Experts of a small language model.
Size: width 256, vocabulary 8192, 126M parameters.
Experts: 192 experts in each of 12 layers, 64 SwiGLU neurons an expert, 8 picks a token.
Below are experts of layer 9 (counted from 0) of a mixture-of-experts language model. Rows are named down (a neuron's output weights, with its number) and show model dimensions 0-255. Each number is 500 + 25 x the weight over its row's rms, rounded and kept within 0 to 999. Numbers have three digits each.
Before each expert's rows: a language model's description of what the expert responds to. This comes from a sample of Wikipedia text that the model never trained on.

# expert 34
Opening parenthesis after a name in disambiguation lists, e.g. Katla (musician), sentence-initial In, At, According, and spaces before table numbers.
down0:489502466507484499468514500535487459483518464515529479528508513498505461513518499540495530482510469499528503480537485494516525480504482498493531472508489511515488508483532476519505514443515506503512492514490503496538508501482501525509515499482549520504473507538514502503585485478517461481498521497474568470540485493482522518542493478501500501491465495486484484491485480514460567528579518488542471500480481514479514494469512514512470490503501488470454525505475529482489474495535457535508513469451540477494506533499475532534511522461429531490481508499465503492455480532475519477520539477524463478490499480482508490486491529494502495496488453503506513508471517543502495490491473471506552512497507545546526477477451508454531520478463524490478465481425491491484502534484510
down1:511557450515502481508514427494516478465483508507525491494521486530518475474479465565518505481504501485468507473464511447458494498498465496472475467499485474527528519536465487513496490527514464470517535520482478490494465477507508478530475531473540481496487547494502522474516495519491501541475460515513498484476478499507507491463455477479460532513516495496509522503498463510520444519492513517539520503514490509484419464505485457515531497509527538521452508505484519521510478519514519498477502500491489539538502498427527497472553460499481514503440531491469531485498508469486473506528463481532486498507505493501474524489523477500498486522529536483465530464524495515498461497517523513493523518506524529445499545529501511506509516538477526519540463525527509469478497486512501
down2:476512474533541504472519464512525498509508480505489507499446501471503504493514463454481481502508471547512494474470489512492541498481465476508482476449471524496495482508502517496510485552520475455529453496519522495481491507472495461514439533549501554537510533512516466501505490487497487470480484517515509476513505490504557534514482512487503485478498501490506501517473525527498504478503481521544466456501499483513481483513490466535526508547466498519489525489498519464473529530514529482514526461454537524496499525457499478513523544559528507494535511521502522510429531492521504529481550503472554491556496502523457493488529486470506478462492482520496505513476465555523487539466545455492504513503476475505497495477497484526500468460499507462526523500500494536528506511479455
down3:494485540497473502517520514488528519509503482444520482475498497494498483583509464469493517491503501517458477452475525498519540495506478485511490474492533510504503510471500491512516483506507495539469492473475456509499512479494481464477500527483499496521518467461555494497438516496535503505515506449493462514510528514530507496468473522488441506535504528494552497471494542480505486511549490485517496519537514492493523486488506496490453499546541467507473544512567540480500495528506454510498455521495514528464489466510481500498494474510464462460480474476510532473511484477487484467528479560517523441533534467520502478490510491522523482533548470491473518503512515461480498462511495494492473482524446495545490506466514540513466485514522543519513465488506503504470488505497527
down4:510521473497508487471522503512482492466480505517517512478496501514473539461483465550488504498498480467481522522511522475472464517482491491519551460556488488536557544501486471509496460526509496448512475506500538498537507485540487499492491508492481435502501515552490511522444465511547483492474517482526419462538508470499500514500524528516496490555501476481469506517518517496500500479486504516493539520461488463542471498519488503537451532486534496501469485510453505455491526523532542526470457522555479523523520538492522498529520499498531498476503495494491511462505459501494453486463516552523502483507491504483473468471536522495509464490540511507476462491475502514516492464489511537516536487478479542466479498493478519500535505506471509530487498474477477486502502494492518
down5:516515480505526497530476529495504497497495500487480521549494476528512553473459494535506535485533519498512533510491544512503504526505510535527516499469502491488496481504476527485490506518532468521546520503515490501534497526453475465493452534470550498523470481495518498536507526504511487507498538485533495508474560533499517483516515463474463540542500505529470528509495543518516496482490490487496517520531528519471489517515482520484498504577501533524525508481493451491464472534480494491453525540532481517503539502491513449490490477466484520491511538492539512492485512493519466481513500480462482506488512542489477486506489506579480474491499511482481522468438494499552462529496503516489547524471433466523464520497530498465465502476510485484527476491523544476468542508494481
down6:499500502506462504518536496481506479498496546518496522468537514508445438462489510480553432485494510495495518479495504519512505537515495493497489489492503485503490467481510505561494513476523554512481522543508471516513508547512520485462489481484486481498513469524480531466474468473541509480486484484536509456518469496488531521481487494507511524526526524517446520493521560489512514486479518539517491476533521484460481482489471513478468465529484496560472478488494504514517464501464528502520500494516529527574505482517487489486473472500532518457468491485477537498548477531498510527507522458510526501522494523474503460540475503535506483471521444492513486509467496475530485498483478487455530477517467489455492494482467517505556500499534500519535528445494502516477510534468492
down7:481520432510474503436522475493472522479571507507473507494480525488496516531477535483517500536460514493508513457450508489494462510502491505472515509461513526520535521478517499531491467483518513492503517522507516508549493495512475491486495533496525484494475519499480481524493512530478498495517488494495508494538485492516475506526512493549464429496514519438486509467489538513519476500528475465520484553476498527511514501516538525496520505473506517477466508479479468505496490582517528479484541539485506466526475497528460485493485531492507499498489473521426507485494492487536525533511493460492551519475465537466513517556542447443521500523484471512498505508484509476485494546505536494542470487496522479480527512472501517531491480523487485513506525510474468463462487507502501

# expert 44
Single capitals or first pieces of names and codes, such as A. J., C., K, M, W, often in roster tables and acronyms.
down0:469508505500464507476537483489487508452526506465511487520509552481528438485490476522475471499508491494474512492489511518478514481483544514512500518489458427522475539491500520476487482511475519483471506482525515478508528433490545521476491546499499504492524505550503512529442512497526549499496507494515510511520514494472475466528500484523526491514482493496459504489532524460485517524528497478482572497585499468505504475506515493499561506528455471493518460458519511459497520518508515504510533564476528536546534537507549511515492499532500497505495505522505463435504507497508485509565475534511513514505515492503444545519512482496513504516487519478477460476474509533481475478482460493500472522518493499512506495500482525518499511507534493476517490493501472488524493520531512
down1:503503520520515485492496515444513495494498515501504493481508498519521497520498500521519480504470482540501526521547514483534518480556508502500499492490536522501536488493485493471481527521510512477520499513488473492482481443485504519491519496537558491555467531556502524518476491514488543500515535515508462539510477511483528504499540471512501505481524522492486477466513473523538513542515512501500496469462496485527509433495541463442522489484538505463477532460515508492499503510514515476450491525466493515496507548497486549501525469498498492502521475495508486498481514494476498444489511492491511463477467519440504510483539479509517478501544514531451468486547516484498516481521481562459479472491485537417512495540535496553503446500488490498487495527566484512487499497488469
down2:531491494500550464502490536506499460507511497513502488505485475481515512549492557472493563554502457483516532445533506527509507508481506502478446495540468496497499485475500541535479489488476512477568526527495531477515543536435465504483517515513528496523507468488514505550500464480474506498508561489534536496514560495537504520482522542574501487507497519490515523513538468487487475502480502519493511499535515530529465505509453468514433512532486494468527527475494483475457478522483497497486514489474479480523496498512499519491526523489516481500498478523559534495475485469495498499532488537495523526456505512491530511483500452473518501448504488470492503484467527478514507498514519486552489500479527504475523518483477527504486516471523479462495498509500516501514519511520534
down3:519539496496501510496526480513512520507503499488549561495495518509481519487498517472520467519457470519521470450516505493499481505506499526514501501492512515543515483480500475517486496494504556492532471558522483515543482491474493492532479554541498509506532486502517522472498522507467510484565492529482516463453508523518489489509477469509525510556435499505524474495476473542478454506474448514491521502491472524544493519490546529500471508533496503495505469493486523523517489539488524460503500496453527520472540513494533508519500501512538517487496507482514469501476492448494476511524495468505476495521476499453515523477508555485552502496525503460528502467507508551542519480539478491511456523457467487480461501467508504472467496504523455509491492488576525479472487534524511
down4:521507513476477510499504494500476482524506511482532463536446552502503515502511492510499503474485499474497522520477464502488513478513480552545498525497498511474516446471484501488516501522503479475548514511548535476521515497500486462445501548479494504488506480472526501513478519512543536497522465479465484500488554490496475467497495497529532517467494536446460512507534525514527506550463502510475501490504497525546523533486466534484513502484504475557531477494501489478478503489558556511497505490426484509507485534506504494531469513552514457516523501523534511507520467446488459482461510543467510424499461483500526534460526511514521515506481481522511498478515531512474472459481493443493517472524502506485485498512491502502532493500481486496533528521515484500515479519453507
down5:467514518513474507509507483465475510499499501502535474504511487503509492503558510506517513511507490513498487496505525557473479503479500536477478468526479445518507478476471504511495477502508508505536496573482487517509531519544453480524503532516498519471529527510549524494510508459483527503467435510492492494521523459479484494481473481528495501505486481517489466519483524523503488497504440481550496460502486491505517474495507507483489484469531488509446529504500490502532479531520490505511463522484498540511523492469532478529531539540474475450483527521527518544500522469505536529538537515489543473517508501523471487488468489518434490461475488486437485477477486546447511518527493498491431489482457525503520535491501508526528525506490550526512486501471491551486486542529487
down6:535504466449521464527527514545534510486483504488485482488533521534512493494491497525521502517533508488477547518507453503508548503523462514519472486519478480510498534464483499499561480519517484453499477493511519496560514513484527555477493492497511496488475511493508512509506519507497501486452498482480530485514513468511507481557491554533533501533477518478514482464477533531455512469487485490541523496493513483526503494525531487513495517499510528497489485543476440494491505493501532495463438499495516511479506546460515450481486444481544502533509506542527525497510466507518515538477491481499487514474465536516477505480518470464528486545466478534557498485485537473499533548484496480541501486505495507520516525487532570490501480520516482557499474520503498482484525485461487
down7:468503517498519509458467491509504522496476538507501469479477505503490499511489524502435514504493470482469484456490498479473492503489483489522473486470543494471490493521485519529461451542498493541507489492468500516469513469478483472473486524521491454486440474509481518486516497509506435453486530546491487531488484482512494507500513525519526513515527514501498503512463485455514507498512519450504494448537521533482506464479474528450507534507476536465491452467474516527510488471460528500525462507524477477532497492517485516493477543566465510525474515489498500499541537477512458511498521497500512530565533528545496489496468484466514499497471514483482493546536457481532496510555517515520524542522473527469502504487540522486494481501536542502492484475454505501501470468472499

# expert 40
Periods, commas and line breaks ending clauses in narrative biography, plus connectives like where, There, However, although.
down0:516505475513521489487502493512478477503503498491454497479470476456517509485459550478488515541497507469506458518494465510488481472479505534528445494511475462444481445550520520489522490491520487505503518479492490493448495528500540434467493494547504508482533520518508508534518512503514479534499526499432528520505498464508490511512470457568486469450467479508479515487484508476519504495471515461511483504498450433477497511495510529532512516456507489448483522501520517514496513493530501504475511502529508502491479523501475519497526547543464537480497511522485498464499525470528454477535483478477479539503522500500485504514474494495455481519505460466518520546530535482490501459482484493531485510545482510507495507517491491453494485488468520501508506473531482513546470485461548
down1:521482474508505501489529471502531537494458548447487466502504488487515494496488478467497479522555469479548552476496498486517531478493510514492534485503474534473504497499502531498504448493489499512490500472503475500505489556537507497541494506473532457491498551456487538485511470539519472471513547511517494479461503472511482493506483454491490501476515466480466473487510506500563534466479459522519534541522554535527510507476497500490503506475520527468442502504488519515455480508511499535485521500481506509458478490504479477486496527520463469493490507468462537491494537467472513514484509473536496519472504548464497527480515503500514547520468494503519525496505505513464517487530481503488509521477561527487481529504516488459518515472552517529526517499466500553441532522496533
down2:511471541482500524489485484482548528495474506485503545500509485495537523507522513509504531495482500498532460479496521485499523480454518529524522516503523522506476517501451488526506500515517520472493486473512502492496519496519466472495463488482520449497508496495442544504494540513487504503473493509521476523514463495481476487491515451497514521480480481478504469496485509507520505488527534472469501522519497500509493470483506451510501506453506490529514444500474543491482518507454519487502553506478466501461498446478486526506503464545487521491474528528452476438519528511444496512478513548501522506502491509457470498473500499453488545473518538424495469562515476528531482520483524502492503460494516475507540487549448511513517467524508484498472515533500455441493497543542486
down3:500494513475545481502483496517504521478513519478481532496535505501494516517483526488495482509519479483509457507494480471531486484472491473498470509508512506467503494496448520480550491516487446539498499500486449480487518507518503524532452489498466509528529531477501472547499484516472489475539524450488489471490477509512516501500481480537475482485467484465487523480530494459511551518492496510518519535522448521523537479486528459548562500460474493488507506460503501517491480506489499477496540548528498511526477522513564521508499481533529507543479468448461554500499477493502494472488542497500496521504512474559518498497494460522513546505474555493526478493505530545513491530493512479500467471496527520525496511489471491453453474495424509514455508509478456511490492521495531
down4:477487509490495513532528499479498502474505548486470476470495463540521519518500514492489503441529518524461508504500454506510502423496513509479501475488459523480485475508460483510497500513529473541469502512515466542527473536455496479531521497475502485471494470536465485506484479510512512471437535496503484488483484528484483520524523498528473473510522450482437487512446449474483487474531477502462470502520592496506505519491515517517490497496483522522472506504490494505505513523473475472503495460487478487504519523502489466513526486506520498538475526549483524504478491491532525501505457516499497498495507474512457489518520466491469488532469495472491507499490522474519497453526480519498452540507474469465458447520487529517495498492510506497530519499500466504547567459547492
down5:495475476503487493493519490481516494507507539482453535491493472466489505511481497491519564481498504495479482455491501507487474474521513552485523485521482497519516497444465486513506483506526511496511547492522519453508479501509521466539479444482509525503499509503488491464519522527529473486511533511563526499505417516475518487498515492533531514525539472515420513507470481509530482490524480502482518501489513513452487516494548506519505507477547504520502470515476516501523505494498513488439508482479496487511481519486476500473483499468461466530423454481511576455514512476522529473523473541494463536522490500487504498494524476459521528493500499524498514477527496511524514518508488489500478489554522518528509441477454517462556490484477522530510483531491492491503527516520506
down6:453512486539538516462522481467466508491510568529474536522460488522467552468451497491498501557516507483500499468524496482533453469540521452493534455516509513501520500491510506490504463508517471487474521474498499494495491481489510530521449476546513520483467492483528478526491503510500460507490506525522475505496512494509453519497491518451565486490484490480553530496494540505485514466495533499483518502523555523533476484477523511496527494505509487516495515497488457531491484560508510517492495496494478509512510487514513448485529476480502473496465484519525526502540490468541476551500515497477485532531473539513526572503483461500465462497554492554507536509490510525455520535503508491466523530475502506457512524486505507510493483494513477517501543459487487494497500473510510
down7:438464502528537582467510505453494451486482517496481486508509515473491537488536543511499475470504543487486525453515526488474526493482479537477452491473514522531454507514504492544505508522506492496500492503509490518523510524494490478443490537501468519464472501541491499500474467461540533478510478481512476468485514519465541508460535510504507497487488461482515520491470506543448479501511512501502504482486515493503530509485500484544538521518461529467484518535485512545489533494478530521501482530487512541476519511511514501538472474544522516494506497491465512534469459506497494493461487503472498481492497505522479532520496454508555503486519504510470513510521490506533506505419469508485506502464521489481562461490493523507520509510493470504476547467515506488516526450527529

# expert 22
Single capital letters or short pieces opening a proper name or title, e.g. F in Flash Art, D in Dictionary, AllMusic.
down0:477498517521498513518459524511477524484539494498502520499528497468479480469542484455498482510523511485506479497456470465488495462490550555501500519485448494486471484525444504514515431463503501475497524513492524503509507517484529540491496506471493501499480494481500516472477506476516450480516497508525471510516489471520467439497520530472502500479519511513467493481470528526516554509501471489485529477518528447514512523496451482498488508509515471508506486518491507514511493480519455508518532497487468487464534473527519502506497487522504503477518504522482514508472510468491477454492495454495527512514480498527448496510558499506526523517462520516553483505505483473427465478565534508521495492532508467472545459497515554497470456452474523485546452491492497481460502493472464
down1:483506496488477498486497477500481518526518513508504489482548514485499485482528517500522498502482561484516511477515519530516460538491498517514543512485514523497495483458547554496462513509460473460520530508458531481480526530540484483551487548513536545521489525548480493519499492565494522479512530501537474512508526535495501504521507470534498505494502533474505499495513473502506470543519503476500423525547480516497499490489511524503453512530473498476474454487509465480519518489483483526512476493504517512508481498517490557515468524471518511486498518508475473488473525480480486482501455513512446581425510483519510513487505518502458548480480515489500459480529514551505454451523516522501474490492537481510507491519464491470476536505505486481518495488531540484498483537495494
down2:516513505495476482534507502511495534526476497488503524452522502490490490515524516475489503502509511525476485488456512518498519488498520516545463514506497534442506465452451511468516508465533485517458492524482555522486508529494482476513528498488463511519444537486500503514483516476514512542511487493475518471482504526510517473511437509447550524429517500489504508514475505554481508495439540492479459487511476480485481485499455482494490517516475489482525496465531513521469524486577497456488502544483487484473504438502506472495469480472489484499507531504516476435505479522529512495460547498543523546492511495516466495518527514524539513492488494503500491516500542483520508510532496499529495496494437498518521474508512537511533471525505499471519527473509508515534539505478457
down3:457487475492504494490509474485480483523498529476545520493516488495500500506520488513469503511458547516479463511472524506500457490503517483522514513516496534441482516504478488485491493481506478479497528505497508509498496516549501515486479488511448546457491530467510502494517470504507462477455532451547452543534533514467563528574470485482490499502515431517470503479490517520495499517485464518491476466482557476498504475528460529474521495511515510540481466513486498507488500499506487474488517497486479539492506512522453444505492535504501484487515544499527480522497507521461460468545469507465475527529518533520440463510500527503550504494508477464497462488477476521522525529521496513488507531528455468483536497491481495494482486488516516532521484489517529501571496521494529
down4:498490512484511511498525501501487498505529511505526489484553534479503502552443507510474527500483517502530482494501547495508472537464486512540523484488481512484474482448484492479494480474508544474456517541467494505523513476517500464509459502505506456508542535469493473457471501520473516499523486514484517491477476491504480520484505538498494489504522471486529504507487466491516523493493510494465484491512530510496530473478500507481482517483515499470524540495461511512494447542502504499506535479551505509503536494494511501473539493567497479498499560471467470527483491468502514500469513508506535485553508558519509522527540488490546534509598445501502476496488474480540498495558476516499468486488449533509507519543547495493495550463536506489523530513502508550514518510521499
down5:478515476515481499522567505511453560497480507526487476527454488473490495507531460522521489474500482513483475492543464497483479508489477537527543495491480522495510466457478474518490550521431549495505501477510500504494503505474464502514519466533474509543464496513512509516489499518518500488528478527494497521492482513508498504519498469460522502477518479557535535527480510529490543526491498493431481500495502487474486491500455515489510464443497507536526537558503522506502505527463545519473462503523476475483505549508447475478517532496474512505488462482547511479527512525471480532471503513463516480465531459542502510473484483496508478529525504518492540527497480518514506500508477480464533502509497556514493483511478531535544502511503445519517490460484520475515511524505508
down6:482471527500462505482495469431516516516507507513535501499510515484423504485483501466456471511508475458535532470520554503527501545519529491527511521493486553484457507496515516508525485496503498510494499472503497509504499458474477538525540463476495513473518535510505508486474499494494493503487567527497520498475501474487494518502517511538480513450536520456525544452479493522507484463534454507473482510502522556567517508573503489529506506526541546497510496544484486521457527495477534538476494515503531513537485488514493542461492472546524516453517471499522509493489478486527464498535492508492469461556501504521539506451488499484474502493543493470489492489501493533469509509503524527481517498503476465513474490538484481515506511474482503481488505494527488533507498481493495
down7:476480518523547484508525443474497439485538521503468484463501505502453476508486476494529488509540462525502489447528489487519548485485479464518476492486528483496539515540520467525532461500477520565483505493481527487478491452491485545465491528511461516482503489488475469486470485503482522536536505478505543493462471465505498497530517517530467486487509511511460519520515517499501510480480482467511509471485505461508474530489529534547485507564482516450559506502489523493505515541505493519510545528456512513520539512507527493498510517452452533475520488505466513545503515492458478457477540528502522472510456499509501491460483514517530508479507479453479510544472534509501517497480502500466476511488481485526518504508469545538487536519496519485516525490524487490500504514476491

# expert 0
Conjunctions and punctuation joining clauses or noun phrases in prose, such as and, but, while, because, although, commas.
down0:511541519523520494530509498519466521481484483513490522525452516469475533523472473512483499471502504492530493501492555482520460446502509484514469539475472504519529463501489528503457505504490533524536527509529495454518471515493508522499541498499487474489504554528519492528479481526453521515496494500495544502469498531512473519469476508448483551477399511454469523535529447505468485492466502496522466487449533535482477500519529485473484452487488492494479520503500500492530495495444520480550473495499511501482535536466493502495511523488540451484482523493512535531509494506496527531528471471474533482461498495514481503487525507473523487481463485476473503465509513515507507505507470527488490545501537495469478501546522494545501492479480505512511484471477490467493514465524463
down1:512475470490500511477487527435533458510511559550519500527546516481489561501486476502486550533532526540487501537488510497496519517481491477494510526523514505548520540511480543498541465508516482515476506482494480490470544475489490536489463507500519461491471491499517550473427502493501501543494530487499530510527496482471510538479515524495494497520507531496522475501438502505477522461496523487504484489495509477511496519486521547511494479502523464511500539512539475500428490486538445517490474503465497478465518511512501462506489487439504469499476517498496473476487473512506510501525482481520474476505488512480516457471498480504489484487533526503502482483494501506532526432465538455478515460449464486489527487507536486517457481526499537530505519519495475526518518473489499
down2:518520488488486491530477518491526514482533506482473488506517499517498489422482446508523536494490486509484513503466517476482466508451470501497478476527493455507508469561497497479479483507506508456481487467479533478503522492450486499486492507486540485529456481524484478558469457469518501530483515488445484495512511458510457511486471531485543561492492483518528466520491497528509494488461515534487501486531518498497458499530537504494517516495515506484509520450515534481484455503490517459500484525495465461499515558526485486506503502468524489482525483472536452467482482520541500542505502520508519514515501448488464525554532481496508502476460519487500553478494537486503458540526502460490498518505570510526498510485497492517503502491475510512480481482498459499537531484549485
down3:505494492499512508464534523506518501509529523531507496503513509518493506507515534502444503509506506522513536507517476474519494510499511486556509523481484473511470519497488446515483473515492512530514479494486496497542538414508475499493514504498511525515488464494443502470492488529519473517529501472461465484519509498475537484500519508547448446529527481531505401497489477505513506540520509512474521494530490476496497521503541507488516514499463499508533491496477516467525478498538487506487478497527478526508520495498497481508506515448472459507484528460467479471529516494544479502533469504509522483511496505553542523492507516506473469491494501469522467498540472488444473531526485497470519520496544515541523442569460439493474496525537492499497500477470491530524517483461493
down4:479512546502516502495519514531492474498515506488486475516514521476524510545546516543486510473484451500531535496483501492446483526482495490509497535507495459520447498524546553528489500502510448482498493560467495480495492506489481491502492542498489490514525484517551489466486474489509512494474468480519516511476520508525501521501496557488512482503478546464463526490524478528500467504492491436508459523466453478476549508475500483521502513454514479503533519473485519511481486443496454484520527542485513505492474498506471482530526472513524517489532510451484495482465480497497519506485520491465475458555530491470495466484481482503479505515467488495483516505514449446518491488494482447500507490492543538514492498541494478490480487497503533512446538479467521479507553481524557
down5:500466515473448500499488527481503507505463463521508483475502526486474491494444527507495477459539483514512491497518487502451477490487510493449475503462444520514512556498528525473493483479467466523524483551482449492499510509496474514453499496522496455519466500503480484443455498508464548520514476544488498501494510498519499509482501575526480481481473495490500526484493509479497505502492527538490481466464497531531584513535510553463466475511493529529516518497512500471491498478460494483486521540473499482507452532469481486469473488516532524520510548510525483478493486504544481492442448507542543501522495538505496491524461485502526516505532504472492507519506530502511513530538468483453532480500508478496504522503494471497487523527515470477507480507498503494498474457470495
down6:520511481513520470474532467529440505467492502585514497519501495517480472464530529487459534486506503506481447520458498466452492516526471485471530481465491535491520471488514524512481515471517529460527530515459503517507489494501522512499533525435493488486518509503524527518468489505539486512504522479498520529540522494547521562488491493502502471535497519517505521522520464524516515510483494490483507495479518490517519513503511533515520499537489520465516497512470501524555522486456515563490506463505499517547541521504454503517480493503533462471494472500499508485471442501466483529475534463476479500484461487523492444476504470526522471524480450518472468516494511489489511499513499518494514494483468532529540487520494533516513482468497457528518471466519519552482504530487482
down7:536493486488506484506500506513529490473550460466519495475505529521462460461485479432499565503504541497519479475480490492539547462500510490482496497449500537457482527478521506507491507489509468516499517495438513467579464538507518483529526541487528529499508474497468480521516496505521511513531492504505545526497495507546512447478506498494499487522529512524540494497515545499523476530511471522472523531494545495513528513479517489483472493513503556474464520496489469470534489521485504483500454471495521512486535471490488476527456478494449485514479461523464481503494515503509494479476524454478489530466462482496466524499451491528517498502507496494526478488464529492487494471491518518558484536506506503525519526509495528523488460488531521518509503547473502526532491512460476

# expert 61
Line breaks after sentences, headings and list items, and the == or === marks closing section headings.
down0:494472515455489467495539498506506512457489498518490493509468474524515518494505465467494489456485507566488515490531525469489476478529488518525477509493511509452502542537543500517493510505493482515506489541498468533524519490503504518572481536506512510487488435508507483521466502491527498471499502512460501494484447467539514545473467425500508523482517505466494470486536528480497461509504496496495495505532516516479533514524462461506513464488515503508487486471516490452488506496530497472518483467518472468521516475491508520452521529488469505526528540526493474504451484488496443461511482488489504497522506500485548482500471507484528478495487446508475470522482466538500537454551516518472489481526467558477513476506493511472484528515492497463508493472499494548440531482528486
down1:511511480511502487522481462466457509529536545507531507497474516478526489484503478517504484488490523492493508521527541529512479502495508494511473475445483521505471458481517522459504566474513477520479439496516475485500458541519445451516520474499482465478488527509517525488498511512495508481525514480507508507484486497507492524480482510517496512491526505486472545505519541507474472519518485545508493503483492468458533460530479523533517500531513507492526513484504464509525513474445483474458518500475504498523472513538481522498471550545544497543494476493486488512480487533495555524522461481493482496515498451528499507526475517556463469488527530483498532460462449540545498508511533474476488479474498494457504470522491456500538517544461524465500521526490516514523446494485472
down2:508523473508506495507510477508516514501502489512524501506503517482513505507515517535466506518505521560496494477490471458507481500560507453476501494506518449506509482521491506489483515503530492562487489510511521497535496499517506462492511493501471519511510524439446533487477521526528479477477470522463519536504537558473512544479495486469520486518481474446454489502495525528547477551493516509552505522530478471526488508488526513473485496475514507467493497513472484508520512549484499491488485488487475507488517505532528530510467454532501505498503472473481529450506510525509457516549507496491522499488569458479536509468490536492460495525455502517518529472473513491539482522549549503486489468506489498478446517520511495508531519483537527459567461476488500485491469550519484
down3:493464520522483506521515479506502457509532480546499498491527498486510519463503479470510495525503512471494561488513517496489500515548520505505494516505493480485486493499531447512544513526507480519476503525494535500466522503489504510503520495536449533485489499551474510538523469459538529490465477500484482508510592448493533480556478519470519500463528537498545488479477464510513492508501509507491471502468525501494455485520490475542479483526464491511496500521505516517435517494524491560506473482526513531554518469503513506493509500489486517524505513493499522477507497503504531501486495489500534517500493483514491498525557477453499467538523461493501473510490496465474484516533546458485509472492515537542500470480508526508506543447497527519554477483496540511558446467481490
down4:498498517495510483501528506465532505515503488513502535489526517507483543470484520529472485491481501493523533543511497555521502514510531481481501485519495463529469501550474503479486480513499470501470488518488500498528490448512510511485521482524499516500522499522487498518537498468461497520492514554487502525467468474525513468592492487569463478480498492482500517514451483510553522470500513467457528499512546460507502503484503495498456522509506536547461512519520499515482538520487455492512454494502540522495540471498545477513522517549492504503511487472525491499513553501513495483566492502512502521438498530466523530489504490484500484527531495498492568522491529523523546515457523494479519484496509491433520512500495532531520519437503485486493518479513499495516492543534489
down5:510498515496542489515473465513535488505552506502514462515520490493435507491516502508420499488529496536488540497473455468463500568508510492512500462505512504527528495476550527472452465532500491515506464508514457509505532500489500496545477552470488537539502482483523495506528517537492471505443554535486483499499489473540499488538540496464499475530531491468518482495490475507505501538464500442492473497481474512494531493509494511471484500501476456491458480511520467513488503501513539533472510535499530517503554525485499481504522550483470480514462492497501507503543496502502497477498494494505544506516501504529520496516494508510454488525545522523522538501498489471498554513482497514530541491496480515509490562487481495482503539533505486502473455479504534513529484501512556
down6:496465501530496543461515496474513523470491515506493528455527478479519498457534494469528512483505495523468532503490490487542508477448523510559496479547514505535502461473513469510488437520477557478486471557529500502445528516498530511502462498531502471543513505514486509532503496508510486524502525522519505501520538513475509476515485482487488480496487477527467506514489480519513516474556508476529489502485544508500490495450505492507492551510519482507512526493545510539500546467491501480502468487517537544508511506504497524513479493499530506519518491504479526490492492483490478541519561450504491542476493527524512527532498484473479492431481488448530478538523467482480496516525510502536462491479473483477500492447495492478514512542492543434445516489494490512511508540498522
down7:543496513490460478474519537510523552505531491531521490484507517535508511498532520498503494564521471499514505551508531504499540505504460447490464544506526498444474467579499487472522497486484486476505473528466460521484515501463511508518505489509509548514511488494494535503476481510471455520543489525460490522511507485488484468497507496534484523516463484465487466518492498463491478535547499507463492510503457509475494501533504512497508511510482518519464512541452542485470505520544509494521502545521470510490482495552490508533502521515492491465516486517496472468486510545527516479515477495483490504460540487519497533451475515523515504529506514457475512490438470469524527517511500495461531507476475466510520481479515469526459445517500475496525464529464539479498475479500487